config = dict(
    rope_base=10000.0,
    optimizer='cautious_adamw',
    decay_fraction=0.402,
)
Below are experts of layer 5 (counted from 0) of a mixture-of-experts language model. Rows are named router (the router's row for the expert), up (a neuron's input weights, with its number) and show model dimensions 64-127. Each number is 500 + 50 x the weight over its row's rms, rounded and kept within 0 to 999. Numbers have three digits each.
Before each expert's rows: "mostly gets" lists some tokens that are sent to it at least half of the time. This comes from a sample of Wikipedia text that the model never trained on.

# expert 185
mostly gets: " pl", " j", " l", " cr", " cl", " ro"
router:536534419463499573542405497369458473592541489484442556521480429426398436666503527477456486553480522476468545515484477562532435447523578500529524606472579450450451521546585522507571515500469454
up0:595547475504507489511539516482418476485513557484391485497454411464525527434467581495435515550519559501539582587559482512558535419461531530546494445452493450598470536528560517520454541418487452
up1:525495536515460548589521309423438487567561401597504591447611522525448545496495567508438505528479537547512457527482511546481567453550587489488474408442579518501486522606494514488595536493476519
up2:529550529450454428602492529474479473610514507504511581453512413520551440368426555550476512519441531547507622596480492489494474490449561577547496562469548473520459516539551465538528469448450503
up3:516528460488444456503546530578513409450484523525398537504435478522547502459453425533495461570581542405509526529575439546470523524522508472499607505456478542595421448416494415469514511460532337
up4:529500522523364486523514503540486463512452526573435549550492488518507436467380511462443478458464531415459564544602535539432561524546508569625534503461570508564439531451464500608472515441499445
up5:539491551465394539532585482503503443571524553621510518469534346534531468425412469496395461536482604439464528545507531569486534506588562527532561536413507507531475541524518544588521490462458460
up6:525547535436477563539518487531522465482413513529518598461498489482441518526445560496528481490377538453454568555550513552512603391502569525523515418471522519488511531479552423528515570491429519
up7:529481512447466603530493498520529426458522500588499455460393500449497480479473483595504494503466559464522574620500551558445437401603635575509570476474516449498496439553590413442497469504533317
up8:528436571537457506570570414446559428539544461526497546511483499482500521481497483498495489664468518550480517551547496513458675502493561555493494478459534454637479561625550404576601487481508462
up9:531586582447451493462592476412486359472556543555472435516418401574431508441418564555487489567581521511502624539476533506514463434544524597500496523476528513610482517565565508467518577475556413
up10:509486500491457431503559451472530493508486477619473617489586500497513467469485519381503362533543505413357494506507499521456521536579523513506605476492518568456459476518503481538550493488397503
up11:533449491505459544648511489502521505599485552500429512534513514501532515514438587438520501524503551526518502566566557560462552465549485449463473463450580648484434464472555490496551437446478520
up12:550524419535432442552501444539488403525528498515520535525512471491543495472459539460458424549486479486443577603555556559449517448520630483533560461428568510550405523540471507525547524422450456
up13:526476501382420532496460504566550504480489549470456485452411453497482475464466494504379485460479587473467588552473557513510537460554647524572517425468523539476383527479490475491469500502506352
up14:551441566567503547586502424426440442618514477580478616452515435544520482485493495540404491511396521558528524501540491576472558477517499471514472421443519496489465481494488457597541492481467496
up15:509492533459465516537578481443508497460536497617449595479513448498529457444425510450545437584476465512444590539609533520397437490562519529546548471442521491511428532554556526528503513497459425
up16:538451552456489536566500445405444475544432486576441487553554488470617502483488537435474477450511516497485500540530583541452471482581505436534534519469633438554499521544496568670494481513410452
up17:601547401593478561556486453581547450573443513516456512417595395490527496532478445493501456440490518450545553522470483502505545339584590497470554521451489446483523437519537436529516437489447511
up18:510531469459397412491524525541488456557535468554494538546506506440474467534430495531487502463492480453457516477555508570542512545439581529645598512473549447505388478557487483453496452396524430
up19:542514528503451535514474478534548497502382522539469512591497453536466531486434588449514503573493576493512506563544541472460510499546530447580574567463508532544415508612471592608537536466377557
up20:512481547447428543557548510569482474510538500558472477488469489542595449475414460508500449575518503360512499525561534494420556429540595564492528486458578552513399540512524526543496526508482454
up21:536460484556508541485550510475544465509503603548517559571464569473442498472505508498424469522483563565453388530514524523456548499491449522492536507456504539449379508477494373591568500499469462
up22:510584487574482453560511475525490504435657436581467738504527402589469519453468594435442404500484525506486534474510528509497526489490408497553522488444525464493530499537474533537510528466518554
up23:558453505517482444529538456575503490587572531521517500428543463479456481491436604523478462475524568498549541622507477559507539400612616523502520476456603553503489475549436423508464446499425510
up24:601524480468442434580542434536557426501564561515440535483556398472504512459394609474479407522520556493482521567559546555452480446520541522545587509457531493469484511540504484497581459448454491
up25:576445521486464512519506473493442507548541512681453467434508515412514498478477510520467459498440569506514466492478482627465549503554511499487515555457531533481428507573443419533605470497502527
up26:555459552505460539576503445452558437601524482532476496384513429497484351522503520526418467470434502540503600550515476569480575440574563531504474429467500528495470482514548408567508486449520439
up27:504569481438426468581572507444543461505465541562436536512599450478486490472477484435391475552372565528443544545599481506495495545492536516543608446425508551485374525531498550605560495404479506
up28:510565448547497458533555434486578476453435463567468614525464542553380559463484584444505490540470527541373491538492522512476473494575511436546479493437464420496482534528491527590535574498475552
up29:547575467420482464482568536517496424540454467553465567611539479531454444424438492450546485581526532451405488496499520521461481459542528537548574544457536374566418520486550543521590576494456550
up30:542537583496497395535497501525516414557539499462481554459511518460515491405437486554372434559476518483449543555532496463447532538462516553555493534443511589441516570499552520506483547449504446
up31:543432511524413491555513491501516464543478562609528475526424503369447441491452500475347474504406525434464554525432545543453565461575493518556544486463587524549493508524537499553524507452505438
up32:511485487547460548588528456417444434536459533534356455489545459519583528534442489479473484614535554525457523561478529513509556518548528527492562429479638618479496532555530507498589499458471449
up33:519518374572499505511538532496516490518434518522468582450520510445510479461491458359537457504393461450482556494482549498501537507503463490504517580454559409455544490504486529641572543468411581
up34:589573504394425518465466476595473462426394517542412497525494508426434546509458529488516496547526552456553530539548515541507519393547564481540525472497551543448494503529479482484492580476481481
up35:531463522526503575607540512427444464566542550527449569382561459545456464524483516414433489503423497586504498555555502494475565412536519488482509438447580537566505525549524474516630489475452507
up36:497431599622473561618530429503515478503556461605434423575451500533459610490429508524468501525479519482544521519541546606379522516566505553509512516447543516500486462569490547513587518475520368
up37:529521426459459541529504445584570495465423451605469500454506393558415541465423481498566471574509475439442495516492497480485478425479494669546536509456593449427475546519525476501479494471508535
up38:517477548481461599529559490498498451398493481534462644472584499480528515452494512496406405611524502485419454574476504601497544485541561532508611416482543536511470540517495464525562495488428454
up39:521493488570476527580487433570458488601533484508530614565503450502559475498427556489432403504436539453492522527573554546433510565480504547503554442452532539532457441485536520480529553455463435
up40:485424467523473434557555531384521496508484520477455467462498415511484522457452560474460478520541481392513680519516442477496445501555518574475554552488576551509565443456555424493513447480532395
up41:542600510458422422511479517572570468514399592446476541543476452621476502533460626483513444501548536422454595565521524455555555436481603491538487418480453552500525562514542568531498560454450567
up42:564577487542449552543544483518520451516522557547484592514450495492476476469441535465458445580442568462466572585484530511426496466534520526561578518415538483553435535539548518594512547410437502
up43:542562466504477546564544480531551442461524484545445510484468510499503486476428562468455388525467567481504530565534563498439512410493511520523570534419532505523443542528556542543599530434396493
up44:576476545483498463567511416478517447597501497480480493475464450391498466523461572514385503530451546470507667584559449511506507531435538590487491472471567500442478488504533539501545472458522453
up45:560514424444403518458494508494547482553585544528461504531537442430559349461458479563451483559538527541446472543430492519481617517527569489607549511478576499548440559548552392441524467487560448
up46:528489552538511474545551451475451365538571463504500554503588490442523475473489552489464465487499557563453477529451528561395571457452496450537511479432603441524477513512565516568591530472461495
up47:502507459503493504608589525495481477556443516534507535460491459505569591504474586535471463534469479516458651620564500479530506483504601454538488459428540502538449455536566488570559556422422477
up48:445445553462500583553556494493473527531454507617535548582522528595472463430466437448522476529515552488554476543580481476501587554704562522506504501484552451517387407477527469506525417438434457
up49:557554505397513553545507509513476437475444465539397522527552478391524516477458486450488467516501524552469570543625520513473458449572541527531574535474579457470426472495501500563590540476464454
up50:554610422491377495443505472546517407456499509522435473507479482531419564487475612538463457513543568494472569584504428546539489431506602497530485454488533515495492479553545453436453497483548511
up51:494541480459404515514476489556577452476493623488535522466456462554464537540439550484531425464533566493493608542536526461565539388433630532530478427454586618489513475406526547521469524472454423
up52:522505506573479514618540448496482409500491500543492460533508510462514553518447446436531507578461525498504493501605520472480523435493594503511548560467613460508493473515473555535565488464475485
up53:563569444487474487651569451537531450463492496537431534534505443483527538490442531443533459494473520503480580606555472503394529484503514472564558491426560447519492563485568511600497533443458481
up54:555488430452531535561510486525429458511500503566535550466531546332539568428425429496485477461395512497524517527545497477474531486522547544491614604485539464492534451539551481521624527473505512
up55:510505452468473522530531504407546493476429475626459525442578466433437524491473579342526465531519517499411518563510557549470540530522496551499567489470629421463485481586533540606571502497453531
up56:539543572392412440481467490505492530449639493547499492489452466439480471472482496534507499493580589448469562483462555541401465506469560409557521540505576476494493535496450595465485464451516499
up57:571485516475498478556543513461468405580502476562472489507519421537563460430444556464401486512480492494535519586576474514458485469505553531525604452445590445639391472619536495557450532507479526
up58:471552440487520577476484489437512527375555509509491490509489488432377525469516585470496525450570534414538533467465440477544527549569539421483529467473554582474525447541477457510579543518440537
up59:562541540426433551487556487522496401552463497499446492521388421499487500470448578617447481524488504531446529571522501496464489427591553646527512470479518528548440552515482473501478577495556403
up60:553474501475464471486512386552515489430552457547557560565480495493502528480486510438484468527587531457458500524548549525473572504508594421548539475474539446648472518519446539509531542486465457
up61:552504440557457471547604472511487475537496528605507560563533456499524498504446519519482463602518537392563549552579520554442472496528582542531541467422571483456387537488456478508532525483461415
up62:515567491524460500584570424515540441479496503545515614533494500539483492435388555482484446537395581493424545562566577548459434449535493509572539505402563496527474517568530531537526572404482482
up63:479454539475571543581449488547479490489617537561512443557476530339486518477458493543470511518392546472490562487536563581470495561567534465524600492514527483509470470586573436481498475517454431
up64:481478541492496533516491508483431499467559573667534474565464560449458519467446414572504512482423601444435470509503538498496537604558539493497575566516560473504486501523536401475519409477484401
up65:546571468468473442444528479481556473436567546497524479498566391514489525434457537512446508535488580460498501555547541533488473450656560510549511413444482512532472463547552453468527485430448476
up66:576507615564505527573554443428450407616590457592489518454536415454460520504480455546407512609483531618531504495509506567468462397397556505465505563450555499558466482466574500495565484474499453
up67:541511442385482559461487507502507454499469523481396518451534483484424474501488524561448510507446525492438556594468507538534520441569650518582515447478484576448442512525515406452542588487500466
up68:562535461521477520637515487491582397496499480518468519437492454524529456478470497424497501513461476472509557541550504528386518420539508563506539511452501443531494574548512488545536494453453513
up69:545543478480423452598628570530580447533585500452530526446491378498486482445462488512534472427460529523501554470513473531457591535490507548509468499432593496517477470461620475525465436524492570
up70:493514465418499473533600479478591495462420437559482528474494478586419562463451523450585456460503549396418541500491519501519580434581547567536609506483586498505462602504523461509567512488423527
up71:595457554638487565620517422475444404572518484594450497491411504459461470499494445546392502582445540557492477512510542515521546470455524536478516494458541575628457466561551504538602522522517423
up72:452375452609436564564486478391429467542472549578426530452545509521559563514492523416421443473416511460458525548481512543455558514558527494476529467477575558533477448534448587547492455458459414
up73:539459486522495545531487507531495513514579468547504564461438484348446502468503487558409509537425486405482462463465537501475555431549506528545494619482531510590464505547479446590455450489577492
up74:554429516479519553480576469508526490557507450505463517392542430384422421498447560564455501469511577561569478557571540525486503433519543624475495456524547488461487497591606417454497514494507446
up75:536568514454384557468525504530516464600520496544535559535531465536434592428440571381502494568529525466429534540555551490514595509481486470604571447432531501496502496498492610554493501416475563
up76:589587560625520440575552465429490490527584482598450568492523458478439513495481387476458448564532503526473580495475494531499478579447482446520465550442448572482480473469521549527504560495461519
up77:485498567499462507531446463467509453521489497510408560377521480560529534554452639544456425523559534525548548544481467650455499427488487524500511472464564533479489434537497519488518482425494460
up78:496539538426460577529501497531463445469581475499401500478531490431571479441434565485559505578435505499519529531656530575439547453524475502508525545451583416453462505504594508548589496454469528
up79:560451483577479546568507396454452516595459475633481584490503488528484493508503446495416462524354532456460465514516532523471598519551507449500486461455561516528450507540477568565542511484448460

# expert 63
mostly gets: "″N", "ounced", "lished", "====", "ted", "="
router:574561469502398583541442427437496458541498465556536584516489481491443414518453598526457467515471555498383437530410585515521507515460541633520529558454583481465505545563557559543522480530427508
up0:499502497434590576485433505408549538539530419524459415586498505530461419477436588452507470540452455463464479625491536518506552514488436526502513510471555521495523524547523637604477461440533465
up1:521425452532415483542434478389543482570591507469491469478508404485533522485552494545454463492460451466415477499546487519483438483601571498541519473490444486575542534461470519512475472479472471
up2:489576471475482511496537364526533566507442417428493571504460535380414548558578519515363478479491446518520491483547512545453503519587551521547544520478570525432407455554457487467522522520453462
up3:607488455464379492453474398483428539531570562467514610487482491518560514517429457513522486496416505454512454536558496455504523510568570514456553467484412504565504422466479529486500579505481470
up4:509510515486406453450462467558437493549533571549455546503512570549448463534548520511448439512445526480575480561549461548442513526474433444482536485519599499494515464552571525615564455475379502
up5:519484556428537501465412469433520575436545541581474552503527472536513426521426530411387480513440392581436541452554503440511542503444475524516517444474583477473536478535486529585526487464519469
up6:575567421414486554459458568525486454517437518537462502523584327508485423484468571445541506534477596490502523433476426473515419381471473484548525600500503506549563481574570488515532467472538527
up7:523419497658463487535561518480547522480444445531509517493529437595474419514476568478502481565501499519522509530516435445489468482508454539472623557491445535458508504563524441532555515548436562
up8:481493488536611639506440480510471403442471496546488464441460569497576522492482552464432532460518458471452478610483558527525503481582475533546495497502556471524383580496532512499502517498574501
up9:508509503596468467507519504546568447510489401590500519559391488514546684559502552403547451465493426527444501544428500570491493501448541533577476491466494471471445578486464429498570583489525427
up10:602499488483435520525522446467474464459538484509559616521456475497535494523419498360498455472518527512454528459407541527493555502513510506510477561536511430458343579494484511517456542509539516
up11:532437487517370556580453497497462498431460498551510444388455544527483471587473487590474533476444506521401555465486593446476479553564532537439567497473458493503464526517554451583517490421448482
up12:507502479493443541471502477383463530452508471589494417534507482573383483586480544538586480463426560507456480521503431538413522491473510577471479525498523474540496455485633462609464495562460383
up13:511457525461498525494578496464459558595504459652484471502595377512509525464490606564531498491446515545505493567447427471551398469410572528445513548503524512472503454585508534489522530535619523
up14:509556525612603537437462512422548415408491600572547549506548474466434526467575495500489524529483528506463485484425482482508473512475478398475527474475538457488525510498536541613544553465509526
up15:535538513467505513555559466440590468572568530438517571487512538526408442525522455521561434501537529513504499500443503451443516508427545423502439423469519459428537511549557454618523526531443468
up16:515534500533519584501399515536458447542471569502525471466550348484479504514501513511496563525519486521417498529547497469491437422513506431550640526479510438469558555574532529618552568486517465
up17:500526441489443585520431438556507538620578492523489532467494514466507557539506633537585519472505560499469468459481542577496447481559505482515420570496537537508537456466569512511475583425414500
up18:510482483561501535586539466500500533508492464466496548521472472474487571602523433417424455552485569496468537490516492476549496470463609445468501617479599492433507576490437441475568503518452440
up19:550600544493529507541574491422516507544484572481550558553599592432502450436577425562483459495488507489484473578476477418485477466402589423545490506497512464558532505480487465553522515451561505
up20:417412504487489501560540390531493494482506434542545508517412498410509510538599505556409491484501469491517513571462491524462426521540540463533620402524417534456554607559466503430429559507488500
up21:539520470426565623542563508440487480497499490479486481444509480504479485531383558440432538487502425458533461495498448667449498385527489446570488528485537471542512427546496535533583528475519492
up22:524562485477476542541481436504496498533503458513457436508541549450476429577365523389485535548474592432491499524574599496536512446474481509496533427459553446458491533567615584548480509465442458
up23:485502444557420499460424468455549583514554514585485526503536527505500468510411516534517501475518521527514476539456476631527475477484528475555483491496525295546529488625564492481502493526488517
up24:487471479444510497487492451571496513535473442476510441543538582524610486527470518550512512481530606503451471600493444500495472522549485438484506574497499452536476409601524493510494440512392463
up25:518547499604502542518472493513484517491467498611508520606444431575494567479450499442587484483437508521483519446524552477443472468466419535494461559472522440463482552522467414546474517526428426
up26:540508467435449503559525465524567463561532503452487460582511492487512483509430463542514445485513554505434487499504563438437485504495598452471464495467471600530503433513580575459498505508438414
up27:522513532433469555560506446498598551592462553495411515487475367533565617501449615540495492530576532421484519485451516516452479378509497528521475470510573526475515465526453497506453486504473483
up28:517520501558501485521507432447627591547549560454501544541534540533487462522445559516575478520550533476436523509553372440444496497407631526447470504480482433510487512478479541664598501519481440
up29:564584463505462479578574525550563469450523486568515572553492445487534497487415489499511440547502558434495521508581474517554472549503603550490618567484382544475514477561407492455478462499444510
up30:480540438463447493535442478418576517544469507497432527486416402524524549457426542423488535513572500495487510549343605551496546489467409470523491482514502510550521422533531558551508507538511517
up31:533640518495538507452451447423447529470534571622524557427398524453543519400580522501517464476475478518468494518410547502487475524430475469558552529520559420518509516529474554540482514516549469
up32:513629477525510519589378400457448379526537583467480597515524497510443637497406548540556481500531497467541498468520552501518418435377554375511495560471540516524549455481501556585581512531504487
up33:441650473439522619507495526442536414483515543413462535435493485528564491468418573442567452476481447501501462499455518503506467477463477442506560442496458559537458577495449506503509505446555507
up34:456474543522545503564485482503436477530504502461492464535381536445467459532454536563395509521465435526499555513493474487467436512394534574523480524459519391494415532491498496526511459442563533
up35:553466518449461457482502423466552359579479467453461464415480496510455429488547475624458495539599429473460506538420598526559495470584627492513558480484583363556482503512463467508483554506498531
up36:580468484445454575470467462522534478428440486629474415569469504520471520481489485484479414496512579557473472481595520500506510493479460516518442575480481499533427667491554478562437523497458403
up37:459517487582542464586519494476476471572514502446484509521502446599614448565471503480482529581539493520466521571554553501521494507494572537513481518523498485489513609552442399459469443560468504
up38:529563402495574547520430534480526532613587476464512456564504429575528477461353607534530442462513507492436466484516453505501469458467496524473489474439507488498537516476470548516587518484532515
up39:502638504520441519495417395503517586466607475462522507468441493419418489459471506510472454497500561476500486524487552508480517511507527466605524483448609437568525521586498455459461492529480411
up40:530535471448457471563368330498517375527565479451490567558517453433546487488577462550567486488440580443500512483524411512508478502463539422530537484520564504485522503592518450508438479530483341
up41:575573445494546445526462435467528517553533500421540499531503526487565527468338520525483542522548534493440470567517524550437509458584560486549488434512589520522457535563491490511515483486459503
up42:490628500575492510487460486510504403504586511413515534405478465449418564436495455518524476487454486507524474505412559457520437532478541476542532544520475413438471426535454508578509494518572505
up43:540581500534438499460452553568501512506450529439492500535484513504498450455517622549532570478482475501445503510454549456457464547611495555472547602489530439468488520462579575504544538433537526
up44:517607492407480507494367571475485550452530558560472579497458509472422464456495457524513488526528496521520491462510535450497487519550434550532463646491491481544477523470547474549551534480505335
up45:505531548480522537516439530474479489425492533498501441512435463459535500510530478478505565487542573511462475515503473447476463524493505513469554539451536581477514531421534573540560545427421455
up46:532567466583411467543507486426482503442578483527517553405494506471462504576474497413422486512506483496478449569430559540518516571441567536546511525495449503574472437525467485464542586515379460
up47:528473556520436513438501551534474448566513592515560413537500407497521495497521575513450528485408433510535544597495498418497473458594517497470459505484494408549499544508484474622476495468550501
up48:517540490607488540541545479472519430535443461531506438474536478509436498542410486481506533542543590474447542558486522544466469488362499529550589456463547487474436463526585617492495529412469470
up49:570429485625535513452516520466465413659512535522494563482480433430423475462582500469409520538465539550524499521434575429523474488471564557503550478510483423496522601586435419512518547544511530
up50:549563491526439506562521472496531461513518461469471580519479549444427471601462473495510548549427567459475560532549621513552455399443491581574505409456495478423461432539605587508537535420463447
up51:545567444496487478579531400478531511519468472590519548613528461533540467504502541460353453541487468507446525507541399476546526511557492470502605572463486428448494563480377584482515475485523570
up52:502580542470557499537489445519478459556430592526492499435575516472464614419513399485500478469536515446516505500588512521491495491512483397488453541501545513531509583584526625529483476486361472
up53:514521479508399467519519481509532461482509471531566502545482429527529605624431522454418409527558539476500533583485532485434538460499465331549512425460431530486544505580474513475545497485556536
up54:563551565587535565481468536441445425572545571463532502554464421449539441449593449510539512500472428491503496567427497405515528466493560465484581450517454536434506473445494546559467532465468569
up55:463533568501502544544450511482506563452552438548456451423527573489474590490441444474433517517478478522586492479570531482529416523510439571508535614482510524560447433498515509454628534501474448
up56:563450519416500474545413556433538521582527491499467399524492490452516446664447596437567499476347557467559495471516516564487530483496513460493515526529520595517506484567534445457470528452350539
up57:622550485567554520468517436512564500580497546516474499458499406485509475485492523539487505471449457425445486628527497465585472489509567522561503472480368517562472509497538562535549518521458481
up58:500429467617500472408526420485521497570475452572505549463564452443456459537486556501380501499518458484436540566428481559503462503506578483527575449475488425454486622545384433530490505526485521
up59:512573423588430505417456479487558564449535548571479525490539500525509441463543512468613519498485470424475456441543429489490454422500510578531463489467500534640498476448467511449545516522548549
up60:491588469528493513619545514483500362512467471588477408586504437533471518454384519498477519509453547483438432505511588530526531500461523591524432532503550488531453565551568521502434494610516476
up61:431511464508478505565421505461544517524478448547501484457469551473484618455480414471500416515465456467420518506358524648493472514474510498551496488507472519498477617555490475494597509502472500
up62:507454472598530539486559491444466465525472522414501487463481453573496493523413538472509430564518424538486501548426508499500565527466448561490488510515553529451482478570571627548458460529509541
up63:478494456484475585546398464571483423591499476525537475459507390447584475542381478473498520504448461492473516488397548543416519516501501474522602437506515472436521540525465625499492468475527521
up64:529474484465441609571448529448543559662517522499524454486546515489481572565489617521594484435419546469443527528439449506457462470522404499503469482483534508499506567497494534501505488466503495
up65:510418492475465456607601497458559515504516446438497464543511529496481512412547490551563454512487474568475571506585510449465435536549514557456538647471515525470507418489548454461556493543386498
up66:543414504436501493470503505497589575516503430552513502589344519456442450492610470480456480492416549546507496546671553542540501539543467519487493595482527488521447449438521492590515505505499502
up67:538431528529511523524499442543473444560446560398524463571542486406479438505489514432523511500522587503573523511599464497477511511478599465459490618475413482459448478490547513538532554474470504
up68:503523513492530492514538447463511465453677491570490433540513530572525487513558472452496495480468457520441501475507522453513523452638439525494526486511518562534488565545430502492526541491415419
up69:528517499455545441410438454404464543511590523570503486588504421525500617511428431454550465484443570487495540539577415515435504481476553394519533534503447549514522449512670493468473554490439452
up70:617498498649548458564401401522477525576598429555505527543494428530538505550572545513431418473340508490454494503434507520508524407538526527516446482417443477471476504514531439466538528523535467
up71:469536433478476636568545360362425535459476465476483543474588481543485530491477582516498456465531454509535518477523511587481540536538509461480545557519440525495490472484505512507477499509435453
up72:498555459500457558422593520461524554533491484467559444588379478440517409496538520530430535470542575510552505513477489459510486521603434458491698537511516426474454514513546437404549459504592566
up73:603462499499462462477465498510487568568438468492433443522453491482424465479513557467459499555650511504544477526597528534478480507569489499484454607507565461485337557500530543596488482505494560
up74:524528521527499508518493564479471461448515566508495547453594540522513512471490475506581476562566553461548504540479505482482511511445525563468506435491568571543422410543622565574481455494515427
up75:562570482524478509589471445428495516534439418526487531543527487475403505589519464474539531536428613447453488572593634504508490457425490546552549510434456478439481524493588545504499506504478463
up76:466428497443407523523488511459471461535539478563459423535483434449478495579425459433465502530492590450464545517477637549523498516459511471534623447430573482468463494497484517535491508449436435
up77:494514466484488522489607403512485438601518651577530556495440488517509500548466525539479541525501558473511512588457570548457463529603512450557564455505390368502490421522587462400440503492476473
up78:540563508483541492561498507471466623498532453430489601472505467491409441644503507427481432491464574500472508533484432499571496527436498517525544587504535506443457441529510526410428454515604528
up79:489490534498477487480483415548494561499442599564446464409540489528488578557569480466434499510585513503581508513530438520533495474527451461532504468501556574514515600478448459524471475453560550